config.toml
n_experts = 8
experts_per_token = 2
balance_loss = 0.00585
balance_bias = false
router_z_loss = 0.001
lr_router = 0.000242
vocab_size = 8192
optimizer = "soap_variant"
learning_rate = 0.00549
beta1 = 0.95
batch_tokens = [32768, 65536, 98304]
max_seq_len = 1024
train_tokens = 447100000
dataset = "wikipedia_en"
Below are experts of layer 6 (counted from 0) of a mixture-of-experts language model. Rows are named router (the router's row for the expert), down (a neuron's output weights, with its number) and show model dimensions 0-127. Each number is 128 + 32 x the weight over its row's rms, rounded and kept within 0 to 255. Numbers have three digits each.
Before each expert's rows: "comes before" lists some tokens at least twice as common just after its tokens as in all text. This comes from a sample of Wikipedia text that the model never trained on. Tokens count by the router's weight.

# expert 1
comes before: "of ", "and ", "in ", "to ", "for ", "with "
router:164154136134165102083136128096147070163075137090069160157159136122117162123121131113108109148076145132105153133136138142117083102136076151113155118103125090121155065191076087151147144100142136104156121113167134139113095159184112124120156127123139093176050081106123164167108092120152186139129105149029150171164181108161102148180102208122050101135114082105102167119134124144128174084196
down25:115179123123202147156161209081081182202174091063161130112105101170159104185191171144146108112131134173123091108168142136098143105088148170178145178115127145118128141080121131180073090146067106143166177084123132109241164105066122162108105093143103136141148075117132104121134150130189119153164106066146142128136169208096168192119160110102123156143175166149098143154134098150083123126156
down26:118135130093152100102160148122175134154077188131081237081130150129161129144166160101114129083065148136123132083065114098134072162127140121140125139107159098154135127182073141109112101072104138190162082093179150129081119161110118141160142151137102108133129113146142123084059152177089147150142161138095151131183188126131093176130136105196092122134133108122172096112124147177138045165157
down27:156131115166164136134144178100097122143128168121135049096111180152136188093100167134174138125078146135190143114055167104059107126147111119205132156130139085083189168099151124115141105196138142104111124120148153102167163093139163080151147156081144145121128180192156110145138195142115055121116138156143163159100132163168157171099126139161121118161113147126149116129199115099120039121117
down28:100155130139119138178116134121139142091152106131198140068134128202125041139122110158061181178095152110074113118158185110196117153161141197125112127131124153143082123083102167148144124112116129164121099116125142161111061123099138166120165150081125177114109117064175114172150106173126133147123086129168188120124115133144168170188092149159128160178131160128102117116127121082091052103122
down29:122118092121137086134168082120169118171128154118091112136147112095101082171123122042065148089115091143072147170151122150116074179137108097114086120179138140131109181146157113147204163077103130159144152143102067119160092127165114155163148094079119153158056063095161164161076115123124149137121111139133111128141115085091140158155088140104067145185154078159148077152056078110147089195109
down30:114152161132121148121107091127148134153080114169137097121166071183160150121145116079148093112126154135098130090154115138104101125147144119099072155166069140189111144099090132145192166168151176111097150155138122074102170113179139153019123143108188151126174150116042112153144121165145151113073107119158078139125090157165181121136108116097159075100186097095181119107136147176078127143132
down31:129112116107083177165067143096124098115077128052100083113168143157151138167097122144123111140172174183123055096095181195112096100165139129059127129108108093067147183142154113177133118124111126134140104147130160172155110133180137117139133072092161078145145155083164165131141111127146132166103124128109194123102104118143161106116145156029093177156132164120153129098148154104151115122114
down32:076097124105104102084109070081120153162160146092143133157131182119091136069130133085140110159124122112159148170142119166125092126125042097126149147124104121130147159102115166173089183201086148137117137103162114124066117112132102132120137096197164134136108174152112141053125140146149127068074115139130152068123124161104086178082099089177201199190152145121182168133141139121127149128178
down33:116147119103103080146176119101158058112099117103145120099119162137123082113116178123169177062139165108195132093113135139141126165170128218211186131154134139088069104123139114103139150176137094096147138140112087135183168139170094128181111132144119131102093121184093109084136131078140109152138124086156126144141088174121167108153188160107093139145163112126121125113067090110117130138149
down34:094102131152143118137186120129163121121172160098111135164064100133206126074165159144128145146126133125125132152124157097121171112136033160154114118158163145128153144157184093147129144129083133160143141159154130125123150157079147135174093120097139172148119136173138098128136108063093075150094131134169154085139213110140162145101099138097135146125115171124197135156094179155155140137093
down35:111117106111096098115146107110153126183137114169109110132098150132107127105188095132124069115124070149107129134169131116102087062137132177175136148109096060103156181097088123144158104115064095120179183119072135181108180154121118104158171092142112188126108117108118105111088113122162121144114104113164117130152137183138146110084121104132171141158063140156147220099127112111123107201123
down36:144146199115135119085119145139149085148119130098093104098170194134158140106107165141145144137112096106162138131159160068109111180129126092135094137130108126100148090116140111153143162128096154121093163084125163197120132198104104096137171117177152134157147204075161110125115146153119130197134112088179131116117154168178146098127126153199106084157212115119101106162136211037131087141119
down37:196126111114097110156107153061090125138131136138133126096211103165154089137104106130102161137194116138117140089084077175106121111109166120109106112149157147122115113206141178117170135204112142033137061156143150126169137095118155111116171168089091116179122130095183137123113165079096138159144128117100071105113116116120133076075134169174088121105131072104109097167185095139069073183134
down38:124144150124105139095169085124148111106128087103136133127180106080126123111094091107158092116145152125103083106148118159138125174145080174192059103105140119179113081109077162113113092132140138132165089107120137112159154105140158152129088106106153098151090182147116176160081097146080104097015146094076144109135121148087125134156153168170150144132104120121142185205149126119126102092151
down39:161114085173083141167133145162196111133131110171110164147100116175155156167160132130161151095100102128117135139114111129093162099096179184153107075113073088100115092116174142067089123118137087161153162176153143087089120101105143102111154112129165116129103134141082125124214105151116124134103162141171076087180058151147181090118124123116147132118168121181147083143106182127098136076153
down40:114095078105124158107129139111164127137088114087119183068136163150093201072163114140172144118123098131154153148136133154121163149136137155202067111137138115157147170128178132133185159059173151108137112171118106085179158180125117133152142121175124111179101088088145123123134134113125159083096101132168149219064113103117156149176083091161106122148166134077104093113121093164110142157119
down41:141158113201156143113112120153094089119130072118091162177127099088065131160131154147135111101081122124219137070070137136121170147188116119209100138111094101121181078156144132134101112157221116084178092136202142131139124125116108085102131159146116156224106098095113129120162087106097135134162174156159118128114092167104132152138118108128066134046099083129090122093144140140120097094183
down42:067163148129164062160125122100116107169218091136091168121124128159162131082061143113121104155108161160138182106127088201145140130116155139137158118122105046113144150098096134056187106114112169106140172149088117197073164175089114152171149134125171168120081173158077101072115064118089149147142127123170092137119136124082173057152144144113162131163153129155135161132114118127076084114051
down43:125156184142096145144116164101128142128154124100169096086145111102161132166092124141112143070125174107105092108101089180107100137120035174078113165090131120097084166157113094137169116157146132087196079172133170078148115087103094114149163130139110098113131110104162141130153145113131110131203133117123097150118105166138127103078122147145149115140176161171126149191120166116184108128132
down44:135113107131143108157079163175162184126161124171124085123125069126142159148137088130108167071056106100190122127040175182064142122132185182104114157105155120137098150121093164121097142184165122156089158123146163166107106086142129145148114109140167123152157162116118152125140181118149075124128122200100092111106114169148159112172116114039140191145129080142110062053190138155135078108123
down45:131157104068154089115136162154144179162147117105076194113156142135158121080142152125158122144122147101077075125103152131133116107142153148111160174126076139058153086171134119092100172060126123072169096149148099217144164143091140138139104159156131124139136124098141169138153131145108105112148135127127154125087104123137125122213093127126110145201157092138143160158187106134110143118093
down46:155149086099159176166144141136109114135138201128123103145182138122151094193161146123081122108141076105146143141103080143122142115171149147020167133151134177042176121075114175161109103098121121115093120126083068132085113079110130131120087149129127131101146130121169149157131162225081113120099191134173121173113138164132122106074133143102154136187166163153097134104134126151125076177154
down47:052192120100137146131170128135076170159106094096102151066173142090134114080112123120094061155161154086117076144150122085073172127123090120163150063182135137127117144100145163133104097146110094151133139139098100156132077095115108160095158130111047125101198083143099158118165142083075097092142153110092168121145089111095027084129085119131190130128129122127135105151088145175159086116146
down48:111154095129117085133071138133117167152174087151125124089091118140129100090161132085085098184120128149091163125098139113129102148196155120152141163140083128136115165090128055085139143074099097185054141137103134157156139183134048112108077146098123149139106155099128132131135142130121149100131091128162103125151151120156155083123126070133135089087081146093081169106183161140138113109105
down49:147196149126149111108170081120135104077179108160131109191110169168129095048136157105118134149160098144158163084050184119141107073167174095163145145123080101156156096177120119104126148187169174132082092134136128156161161153154179096159177116115077184130168163110134143102177159124089125115078143130112105133116121112146146080187086131105120131115115157125108117158187077127141101140173
down50:085104129156054105146155090160149104129115130137151101186054140129066202110115176118073143205157070188104122139138188104118138129140165143137181123135157116103165133103170141197138147157157163200180135139125110124122148164134173087134104067156101178135167156132094149176137185150135116148069098069118126122172130146131158161157147062135103112109125189126121135116133149190100120133131
down51:145163117105086184116105113116119119141138126125123162116123114150150174071149174060115127132149144138196131071109111105142138094140039165136099122178115139114159135173139132067131116144103138102166171115127127097148082147084149182107100134133105103111123079192140185112127114087119105104154085086082091086118110176130082064144174081060085198128164117171163152132124140168117083101069
down52:128158071091077128155144127127161132158108132108137062123134127139165121126127146111083173169140095150124121109159174201124092163135153180080141105121147098110121118213098136163133127172112095153159131133125125106124080142132061105118115139145151124120113119135108123180165160138204149192125113169153122123076136093126164144158080122111076154102145131113111131135091156074164160203179
down53:068098088206123087134148107161125130141108103168177154126113097165134161219112102135144130146129128146164128145132142116165182125122130104099143184113074115140136128104126171148074130110114172117119139160137119112107127110110137144129097169130106159097158173132090109137133074105134138212085121101138133141135149132130082134088171048105165135115182147101097108118175109140128107107196
down54:108092110113149107117134106141108165115089057090128096137124145162104131097110131115167130122092135103111084095101145164129119140162133124002153114121091163140107201109130174128164137099076128155100109134147110149181135141116105111165117125161137178125094096159122147154133127126160071143097110118069093167162101135137140202078106133130110074102065127067150133117144096128143108122130
down55:144155090115171095107078082146115162089154110115109112141109067138113137082077082106145118162124114115127129071179069133106108140139153174170096167100119141170123138136113101022176198143124134106195109139156071134178141114155108137130168096122125131099070191169212126175180167157142133115163144077132110108118165151172097096102155110176093114188118141115152130099126122141100154131153
down56:116145152138166093162222140122073171136127124105097152072085124131137103117183153095113098158145151045146102094120145089135143149086169119123142153125119122137089095090148200104122119106119148043148107149158028128126149114063089109094109101100082111115124146087159103108139122148127075111166143198136079133107131138100058142101010174087126128123138129132105124127101144130161121116116
down57:084158216124142162067097084118099192178109093090137117108110164157088197170114132118097146099090120161064141153117144066126128119168071095091111141089151215119152143126137160150085145107168156073157131111145087175107102112108135097133124106142085157161126116079132174168123106151145116178136149108140102130137105117136135158169106084172144153129112131131062072099172144108173134134114
down58:132107149134130136093136106168078108118122108094193144145159083049101128174110149113132100114122134113075178125135134075073139091152149173172125129120130143125134113149119096133119066126094117140133136065087064096161110138085148126140114146107181131099131052203158147168130121105240067130086149114100140126081143108120105107127129132164160182119124110126105125112112101109138119142093
down59:112106109168087104102094095124072173045139157145136101174091110101117067097125071179111082139168123155131209129200160129144141121100117135164141114138101096139136191148095122112131125150130073194126133103104149095203142070093123145153086128175129128136100084125112033151186110115148138089124108153133151150141141132168134077111177071093156117122098158137103153099144075081070154138145

# expert 4
comes before: "- ", "\n", "\n\n", "The ", "==", "In "
router:134141124158100098189154152081147102155126133174089108171170144141143127151103177096084141145165153166134206106099132140161133167135116174051067157150064102094192157155115116152087178100124050100201131177152147144153119120149076161123137114084134086127121097124067119143074118168135166151124127093157095142155208145177102093157110174159104113089127154141106167153119115095090113159127
down7:158124172147118110068161087119096149153089080067093158128168175118149134104118146155128102170117084168050096125133178102103098150122092195117145149124154209116087100153094132140147110123117159098151150093183100146134111128071167145105115157098083105178190113098158151144129121116069170106136124127150186169156125100108074168140179075117160026157139088134168110111120137198175120127092
down8:087107178189100136114054044125135133097177177142146102101080121185198126140162140127104134172144107080128162139185088157108134159103179090099120114095061169096090122089162127121150124125060112122100130179084151150069108134145121117140129162155169126161150155154117127178061107091065096107182157122117090128142187148163141116105081091138138103177113143209139157148121090100125106173123
down9:087122111128153151098149101157120139108091167187180116123119117107229101134099174123143107127146174156150186130104115123175132168170163117092178129158135090130040136108169141093115140095089182124109150135080088066103169116061130152122166122151120135056116148076201140127112096149125100133068089141175115148081161132129163042053176128147133111159098072155130086103115094118120195118154
down10:122144187097202115115101173139145137151130203139114135158058128186130151113145158077132076118134117157148099108083179205117098126168177126132132062147084079069170177081128134146061144062158134120098081125151155064131173145143082134145094119155064113102144137103152137093130137118160115071159127154110061126084130121129093116178131123112134088133110143069081071107142140101117130138135
down11:103108141063108144135147086115105159141102163150108153139173112130123143098126159122113095177128088126118178125088122175203083106099127071160105136120135156146155119146127147139170138174096138232185066098109153175152114119148125187096045139150140103105099160151079098121093115152101159120129135160115167093159100083107154138129127124127123128073141158119152128092179114142099116170129
down12:126111163139129086067058123092084158036235116097174112161109175143122088115148110159136107140122141120116124088077155149099127162126089140095106133117184093143202101190117219061149116120095103155115131158150126115121135131097152188124139128064121103137151115094138100163060076103146172130120127124158144136109133097138107158147157083171193132171177157136081111165104151108138147105122
down13:099164158171180103111148099124101108154159135164080201158077110099164115139120164122146115111103130130149166144061138086093149163120162174216109156132154119156107142159080137091167151158189152155121165150153126114165188126119185147114149171080140130121162141131154142184027125122107167108092156150136125096106122042117092120074092081124184149134126124128147123063149140162131010140161
down14:188090129111152140145132064159091159185157108152117133113135144126124124158157102148111126097137121110105173109046111098111137185139112107154169141142107168135127148125169084138132132083079076087148134156057100128159116070075083118184105143104148101176184158161137136080137132168166132143154084174094133116128123146141126131091088105100101148131119172241090085156132134081101087127155
down15:094150154145142122130119122186084165163210109084103139093084156148193164134146143102169189164144131189190129148088073128082140115129102078129134137100098140156135017168141155143109148145125127100136148194139135160169105143132138153093153163111093124116185113141161157147105136100099099076154108088128147111122095111172130141088130125117085128075118093048136117150131113143162105064128
down16:181083133127173166154138145125185130132125101147152197114126117135088161146156120088101171115102140223150117132111139147176135087125130176094122107139166165121155138142127139128118155139105165120157117096144099156078232121086136180092073103184187132135102122145176129153144169081150154123113107111095155144125118147096123083135086138088121186165147148075085148116115119144119131142116
down17:104116142150152109194160147087160139117136097070146142140165173098088114171138161170078104098098198098075122177144093149062094095088112113198115132156117166120105152151175108070119169163152117147133162102177109157115123159188135088103144133134160121128154114143120112100131155107090100120183124124164164146142152106172128138141141123125113107130076144090099158153133099141160126120098
down18:144203146114145125132124043011118094110131156134159085183103113170148170103132150108122154127167144179127154154124132084179112144110122091069162182114154095141114141120124125111118127155083107128069066134091126105078128070107148108119159103189140135132118191111057129096135114154152089165125108136093093046173137107131123114133163105144124138097153193131103147132138114091149183133149
down19:170166100143132090163178073138120156131132090162115194119134149166159118165140220139113082143159163108115154137155111121135145098107164123114148166121113159127099126120198123130152095103135087145132123106092092166172047089118094125152106125133116118156150042136189136085149132077140055126151126154147146052123092148117160093151160140086151178152098125092117133139107093137151117101137
down20:107160100135193114115105185088146129156145161119127091145151145178129143143158149132122126157111097162172137073157157143182139099121098084091133144123168107104137044106123153163172140193092168133181177161063164094089129103068139150123126108150108167121152166151159148107074154192148121108145126118122105076128143104150148101116095107161187103093090150095200097121120119114101127182086
down21:117131060105140152090167046124115110149142096126102140106112150092132116140139108126133134093117160127092136144214164141100194115108129092113097145179183115146145169142100160112207104163101192117178165165137080099072128175110125119171095188135146125126108135143097120155063140089140114100098126157139133110149105137116138080053101158128120160118142129125135135095087138109094163149096
down22:147076125111075137152155172130110105131172132154118054085161167112163121147108205117113143156176133113056159085070129113065149107153150117105133130112055155115103160183216110161131123132145130133190094099117134150110076162166121124111132163196098150132150165143173114188123145148074210109136122141159126071147113134117110185121127104091121144115157075181076133138080145145108144169079
down23:180169097145096131152095117135149140150144082136133163139083142088163125068083116153162130120152098085120131079088108121146135085099099136189085094116108183113132165081134150109124139170162130160109078163095132180113095107171121123130192176110144138147092183105193056126141165122149077196077132194116146129112163078151162066071147162149099163126067141087103120153134092158177083131115
down24:090092125182149098135118132160076148132130149134098073103152098091158124148110178126150046132161157142105148096140146127167066048162164101112110147123142144181092142109071163053101141129120152068143150134116154129098117085122172113134065155107116116142119097198194148117134098111114114083148162094138124137126169133117091146109087061109125080188133215120114161152143162196113127121097
down25:109115171119114129124127167186167108088072140110147217122140158093127101138156172131165084132149148103112069166103130178130094117098116114124086113104067159056138078121130101142094132118168161102159174147201157084099130108128136101147104165150158059173152073151130224126173099201144149106155124163089121142090154083115137113148209109135101117083153137120116114145085170120181092123123
down26:120101148134182156119147094175131118177123061153130182111125146063109122140131093158140108125148079058100142174102101144154123121142112093112112190102122120090136100162151127098135102123126168177147167139121094097065125095048136115127110120071176131171146025096148108153136140087107086148137096158160108163182176104057126118145065189101139128151119130154114082072063114180152128142116
down27:131165164130090160141122076143122127126142133177115098087133128094115085117071129174139157121119134138084180094105132131084115208119146107164083113161163174135129115180140108120063189194167138125118137172165159102140096134165177138132136112117103112148081140135150121119130105130155180149102149120142057098127112118084131149155140144147131116110131112122134130138092165093050160155133
down28:094113193124078159119123102115140139113128135073089145084098125137109107096212145139146169152083121127134107199114082123142167112064158131101120090144099098113114140124086118183150142112182095093139177130173145105084154161160142130105166104123057141154129137104071105126134130146037139131089122135126145140109116146112104163195152116153139097119109096083152157125108169135070075117134
down29:093109082146040124114079154110118166138122148125079105090093107119127143135156135163134149123127083132163041106131108138082175161175193189056122163143121147163139077128087121163102177113123064124124066114155141179064115124089156129143125120130153159156082097061076129115135107102158131117137088116120053087110096137147150087123136160088153114111151150106112189150121138120100154076089
down30:105129055105141135110172123100082144137111161117102135096144128157106066143137136170125110155123093132128064044124121187160120122121171106000145131112119125110094147150087090134132185113141161142175057121145139160115133210201081102125133095104123139133100065097102117097150107135133093116079105100085081151104127142164147135147091149170130100148118065037194133134167146111176166103135
down31:222110109080121117162150169141117090141158171083111099139198106120091162085132118147126151107104153095152093182108105180106120148128073150063131115124151152168086081117096122150188100160121123104147069142134147187097113173134118131156101128103133114188125096096118144079117139159178106161164093092151065104098099178115150086114085187160138150125109138141123149149156099074124130096126
down32:151150119113153143163120083160146131093053105116126141105097138148111087066147205139157128129128123124149154159066064139110117135090139067204073095123129073158103196148097168130154111170162109131165133179132120105114138174174092152038138087084170130183117118145122186132126166141153106133154131143185108084172143160105106138143175129129141108174131158104087074101123124107123129128138
down33:129088109077101118130128125164151089146141147080139084147093153136145138189100127117148144138093076112098143085127175184160062096117143096147106147109151146102125147150148124110157074164146175110118134124151122090112118143111143075150072096129167145123141135148188117121055143167151073146126168104121145120115134133133145143089175148146131177163163135038098114158143106068072109065205
down34:076129118137085109147184159122120086088106126113121122106134121115112146096157143095129113179102114134122116168188167103141120105104159109129111121123100119133167181071073103153134129121115136106121107115082079122135125186127132185107173135182137124114084059041090107143164103124165104112098183085101045143128172138142136164127146081074157103100156184078166153150140132126076141087180
down35:174119130153107112157106146192113176107123152179044115099092203120150129190133119113176163092151117139129194176192117199091110145090148128071143132102102105119105099127046100099073115125116123160124122137104174166139134139145105123123142193145117152101110117172102122168144161104114160106099092105175111125113130140232091101126162156202161139102148157122187172156087145123134047080167
down36:132143154126093114131139130103147097116087093103110098137132130166122084099127127113115138134060151130114175154141117142187161120127088152000131093109156144085120121145152120102089157096132121124163089127171148191179129145115084127187136093129162124148145096111141172114212137125142103160108129151068163208061136152097143153160140158127146124155160130138095145160087136129049159169151
down37:183129124080129181131111074151159184166119160121157133172073089093094067098088143112134116109118133110153130143180140092176142169148088142152141113126142190144137148123134112157130134137101113171119114159128131143156085079137085136120131151134054119078174103099190108103137154126099124163131116156143155115143128107138145139115097120096111156121137112153097100152111103076195141185096
down38:143088101158101093123132133090136134106106146121162164104107107146131134138104103144106106096111152109137145127123117128115146089126182129075074110144118197157135143155147164136091150118188118104116173135104135144128195161147166154142123146109111221172163173123119104121078162190105193204113118113188095058117079117126146128116132169130170120136145163115170134140120129203166128157064
down39:152109112099155125105138118161111062170113149079124076119132126154127152134192156106102115155164109116111082117141151081130175107101108100218114130117110109098164098162126070162117148155149111164125087116136036104136142130132133148160120147168128136123131135146067078145084133137125090177135072128112181148102113127085143072120106065133120163081113134092108159142146074118123106081134
down40:122146112148116173154115153141130115120106118159199150126102089079159125098158149140144135099146112172126153126119123045114197152099178122150110129099060197133151172094161163079108168109135144109156060169141108058096185103141152186166126191158108108146114137152177133110131063108085099198156145169168123097178117069137097117106081118116078100094127144148148114158115166113109166189147
down41:156136117146136081075117141063143102157088152160147102090103171135151085172095130101113104081114093230153095186138143121126112165121105109019144160101122215122134102103170074124050103154098122141079156140155184184146112144086109050104115123135130116119183117143116113128098157127113112170104126134139195112104160090116199089147101114146163185135086148173161123135075110146139130085174

# expert 5
comes before: ", ", ".", ". ", "-", ",", "; "
router:140052098112129105161138105127163095157087137077117103115165142188118099107083140135130157073129114180158114158155140145098048117147109131100116148128100054126206118116135102061080174127143159094213098095131097159180109133159151133130088126097164105139129094128130114099120119154172134150071114086098121164107173061136100111160114130165070180121148124108113125174188060159151134138129
down7:128117129131102144115140100137140182117135089097165168122125166156089142148154120197077108107136119113117210126132082107072063090126135120193098099131131110203140108132130155114203142133101146143140176106143044076107090127148150163114129157117115152149229098153115163107116108164105116170144144116136134167198147110162124109107111135133069133059131166131133121146112124108143155105131
down8:099096120077133138133160069146116131180144084094140092112076126147103080100193139131116138162143087149066114137125187119139155165145172156026134098119167125179105138122172153164138176108138128127130126110127104142123087177101101180136080080127164135162125092171168108182072122129150097167053129136146129124162108153073160105171141119131188145174095124143202134168142126115208160103096
down9:160107110079153132095183111130169129125112140126117179110096146093135163152086164149156108132111146158152143109094149182052131152100165098102091115126091144149076166137157107127134149171214096140124177105203121149096115132069124163184101088099094117123092102139131068101137153142159171133138103087085087155106159091120087075208107163152111104138093065086038139049117038092142176135116
down10:107074180133061163057112182160061184094171100126163082184117144140152104159101090113110127116154121107130174105115105086095119092117173143127109119114099093122152201118150181142107101158052107188094154131078102098178167140101147131183136121158154156110113147149100125110127103181140104130154158165122102152134083120124176133107102068076131163113138109099155116146162151144150112241145
down11:183093058187097149112104136140137172135116193110101124113126122222135148195078143179122152141151140169122186141141165168128095175118122122115119114132105150142075125115123178165140107114186081132119091120133156145134133157143144101150147127094098137137201154088123043149105104065157110132106151160140127168158165096121141184111145072085099120135140135069105126092101115086114112135102
down12:144091117104145126101111196183131103133101092173135100176096115196141158084122107156096109148106088100089112082086148057168092177097153133100125096145140119152119099088134134094177160129097133139094105124087147137102153096103159067077089106145136120092117101105093105150120099147117101117170132089099117137108106106118110140131063139142114081105090145104062108160125146124189094122110
down13:153083104163135155124209144146151092163136196161101124142139115162133151120161139097139105108107130074083136119171149111104114134133181128151145140063111143064136095120126153166140132134135143129054107169141085152114137161098080088187143133078138120129138122157165128135097128160188114136058145128154152171115114151130113178161084112141123138130122139175113141118136130096087086144064
down14:141123118120133156061112162098160137209159155093155134112148131124121107151134105062098099098137071076105102140147160130134131072108130104003113182130062118095105124114097089135155094068112168128126124107078119171128114120113157119115159136205159063174152161097109136135139131155091173112146128128108130143122165115174158207140164146123129143169132148088108221134181154151125055110130
down15:091175094125193093122091174131113145182131092125136130150142149121056164115145140169104114107127104135085108142152115154112133155192101144087143107119096139098098059123108154136151081081116060188116103126116088102136127093097069146105107092165104134122115101157089114160111112134163124100181068124127087110078139144107143133120144086018150170105155117103140097154156184154117114137141
down16:110102100106163162198180121152147142134098120150103098163063138135100126135121099080131126153121169117128122108147143128114077082102112194111144088153116118120192204135087154133153141167102117121134162132126108161122086094153106166120134074138151125180128132161172152161131117074200055177120118063153136079172103098127149044135034106103142107146166090161132140198112130097096173158148
down17:147127163150139130136079111167109094085131076131168161117132100104116107111175099122077106141086176085136132098222127182108160176161103133175082096133159089097156082127111127077189121153104117125129183130113092158128119162162145154170166097108154117136137115142107198132093118140083149197109072099145159117185094142132090136105144080122150131187122143203110157108128143160147093098145
down18:097128104142175069155115109143141192148148114156117100141143122133158140152151138143110070089126123069116157147129133094106065154131206110114123148078163110117108127153115119109104155112125084129162118113158090106198185127137167166099032155180183124150146155098135135114114166078139118079097142125170093150130154137065145153100156174110099159106165171121165135111122157142099164174136
down19:123108087139117127132147112172083118156124080167104141125124119138093160134185112169141109118138114138111140118117125144128079161118144107180133098134141121118171072087192117132121131118087155149126170109120110085171158128117139107113086106099119090138111122150144119158123134127100102000150084140115176090130145072090136136180094150062098112137130138112112142028152121204138169099144
down20:071115145112099151142164103101121140075135157148090123120105088130161128130148152114163138098196097166116134151072090156153134117120135143157167108115135082146093131121124177219061097134138112131109158067148191110082159138146133108131132128102107122124064136177102118130149129141081127115105158133137115140079207115093130140088118129102175148128134151129139166177179139066131152180107
down21:181120166116130094089120143102140135095124126134069104119171148147165166182136095150117125118060132117118185108155154135171126058161098163169114078132075205170071106162087089135138173170105168144141113105203129111125077151177106131157212104124097144133191097117115139102152116112108127064117178056098117107169120061177137104132135150148070127076102127153131087154186205137056119104142
down22:094083175190116125152132136141129139076158090115143110137089109138082128132143104182156170101140113128145113165074040139099084091199145160123141135131154087114075139125197118157066128093088165156095102105160146113131184125165143116142117148150063134085145127160121139141146116115133107146129177161130099151090069148229156100116159075151100166117175123142138096194162152099174107162118
down23:143131147099103126125114124204203116110162160088180150096144141159101161196164164152095119126148149138179151146078128122089130129108153144091116167145216113173130069159152067199104173163171130104137136067106152191163119155114150106075142138083148129159129166106178164161152135126087096118062106153115098116097204144200101092128177169180142132166062120083097154095156128151103159135135
down24:145187094147122152091130140142086106117193045129057139184154119110117161113145147103128095144154093142123108106153148073102134107171123105111099118139129070104102111218136156119118114133136161148093129141141122159133130125136091122120113141124128141089118087086117065149106106171091110106165119109082083113161122152125149092116113119149125165136103086071144136110126135114139070120078
down25:132160123163155123103055078090197131101103129101174134093170119091118153122136154194117172087144097127117154122139118118116112080111154098200121094120048169122126119115133093152132114111140119086102125110122085118140105173191139120205165163122117121136148112148195246165081066064110187119176118106165139103092122126167117121123182101124089043129094096098125134191106148208121147126103
down26:078164157209078184088124093191128091091139128119124108109122121124131194135168158110128158100086166165152151114119164099111132161078115059102101134084135151136149168139180151087085112089102123122114155130105102090164133135101126104160168136091157213097106135097130115202127110179112129147123126157104086143167082076099080120162154130119106126168168099152195118106129086096141166144124
down27:164177115142105165156116156088172115099151128142125167092124136139143149177123110169148157109149118167074188108146127172145094116114152127152132187103145178114210128145122106106141181154107121147232118086185086126115161151125148090142077120115167082105082113112117146137129116098135145133124140152152071158163172068124161087159213172088104190094147118136191149162181132191129129177169
down28:164134109078137151157127114108132161135134139112132091163109144130113107083159086154122143155112163109133147111093180084157150104129119190070100168103129142159175112103105126101119118150145087117112111156123137101092129132086149138170224097129127054116108142094099121105120180113135080093157132121146103142082132147102150139086139083129095134125121200091150171148148097116085104135154
down29:131096142110144109170123148110164162142111109096131145166136096140116139075113156160196064112147137116117171131092115169121109119097120143150152125169102102142186147163101163057163156145131150164108116141125134063155119119130194136148143100122090134133066126088105117100164162147165172117107115189155112166140168158095170142169162124103154157172127119127115065118099085113168166115114
down30:151071085100134194098170088124093139151165099049128175129093165055158131125130113092095122061151125134154124060132126103122122129122079136199144133137162155097127081124095164117116107137116183097189137141164086095173148115170132139080146180114097106106100122144131077153128152140099106134144101222140126132172107163102104107063135102107089172127087138135217125043110079149136130100138
down31:139160077099066046145139165100107119166124104114128172148123148140102123162116185140139137114135070201160106125152136112124142111144151094161130125156156145178067122188116190113148144048134130136152142068105145174110086136131086197165161151156130074071128152142075166139142153100189100119131126194138108058120138113108086073111176110172081121050115133153157140156093161129105178062142
down32:168124088110150040126130100101201119162152137177170128165118133115107134113069083140103113142115119110165133093085134156150204145155204117091134064101158133127088152230128140146146153096136079133142129175140139132085116138097096150143161119123135141205135159106141163073153157168172175176210119146102124218174109128113141070159114072140121150154118112079120171071126105095148128136187
down33:110119126110150065128156097128152160059085138120143184125133146087112123073130149071119174133153147174124158075090113128074111081101130097155127067102055159118161116114190124143144143135140156145141143099117123147134178149089184132098127188142156136148200126126154092126150128068116149159097124146164185070118102173121137138123150129142104105119140080122201088130122116159130163140177
down34:116095140092086114114144192117192145118102140085131112142091145153074171127181098112083151135119113146143070171111179092121129163181120142082154161140129121114147136116122151167120115130082124137126129132133127135156124178142083097146162101097134191109121088093094056116137151189092117146111132109147131150216187121076098142120049084126144151119087149099120105144088120107157172086112
down35:149140118125116129076159062133214081123121133190128170170139135101083120078117142151095161094133070118132113124097081146205213114106124130136187073121171121104147193151156135140120159141193145152112095071150166176090096148106137191164161151082120099142129099112158176128072106159116083153120108131163176122116117139112134104153074134160111149152104133134070119102189168163117145089118
down36:093122081167102078127171157157098199189129153101142128126064128160186175128138175089129136182201132161153138103089083095159138120148147104217108122099104075133120144064135159126089169150097075141075123178107085098187154092080148120154153103150138096130160141179104090119155180122129172138127150145162144136079139110123141128057112047104145198127163138130140101136207136165190141053120
down37:145095147117113132176101166100135166135155163098148132144113086204132124119105095074113120103122093121105085170152118125080105144086200134105092087108113166118159133145174168143079106081167123156159129127127098061147159110129174155119054116093133086111120075144170202151072207102137154153113060135113101110185139131091145166131092155060106139140150110157140077187099161164115117154137
down38:099132123196094137071111099217085142152071142154100116121150154096134073184120080131125123106174148134105128107064060133157177153138099132189123175096187086103154158116128134125159102130136176134122114165244090130162127163145071133164105158150171080116140150083114179092092156093121129131103076152146162152114182123124100079143145138068172117137127108150147111063118100126089163114158
down39:158152102115148128156131113115149135103111091137130128116096149132143106090134098146179116173199116141125105091135102101151141071208190093117134098089129158162171081096156144156143107157121159106092127119150147094143155171062181120099182102098112106131159170155214178112123096101112055197117117150080211142155063152115114176125161079093133116164191131109161156166148155091142103132082
down40:130142078131093139130123182150158144116098122135066138156088153110140124134164094131144106116110171150150133114133115099094107127110102185180150192106121130163130095081121192124162132175164139116105224074148143120134161124071122080083087129119135125081117100140134104133143126164082124107165138140094065117147158199098131103158133119132090130120052129188138120101118131080118041162136
down41:145169126062150113122077116103133089134126033151110126135119133116164115184130111108160159077146126112086124143147163074156140116123080137173077163124115186157098135131130138143133202152128155119187122103157145150174120148144088094037098117122130133155131108129139093089130177111160126177104127137169113151125097187179171137153159147122161152152185096048158149095099165124126100164083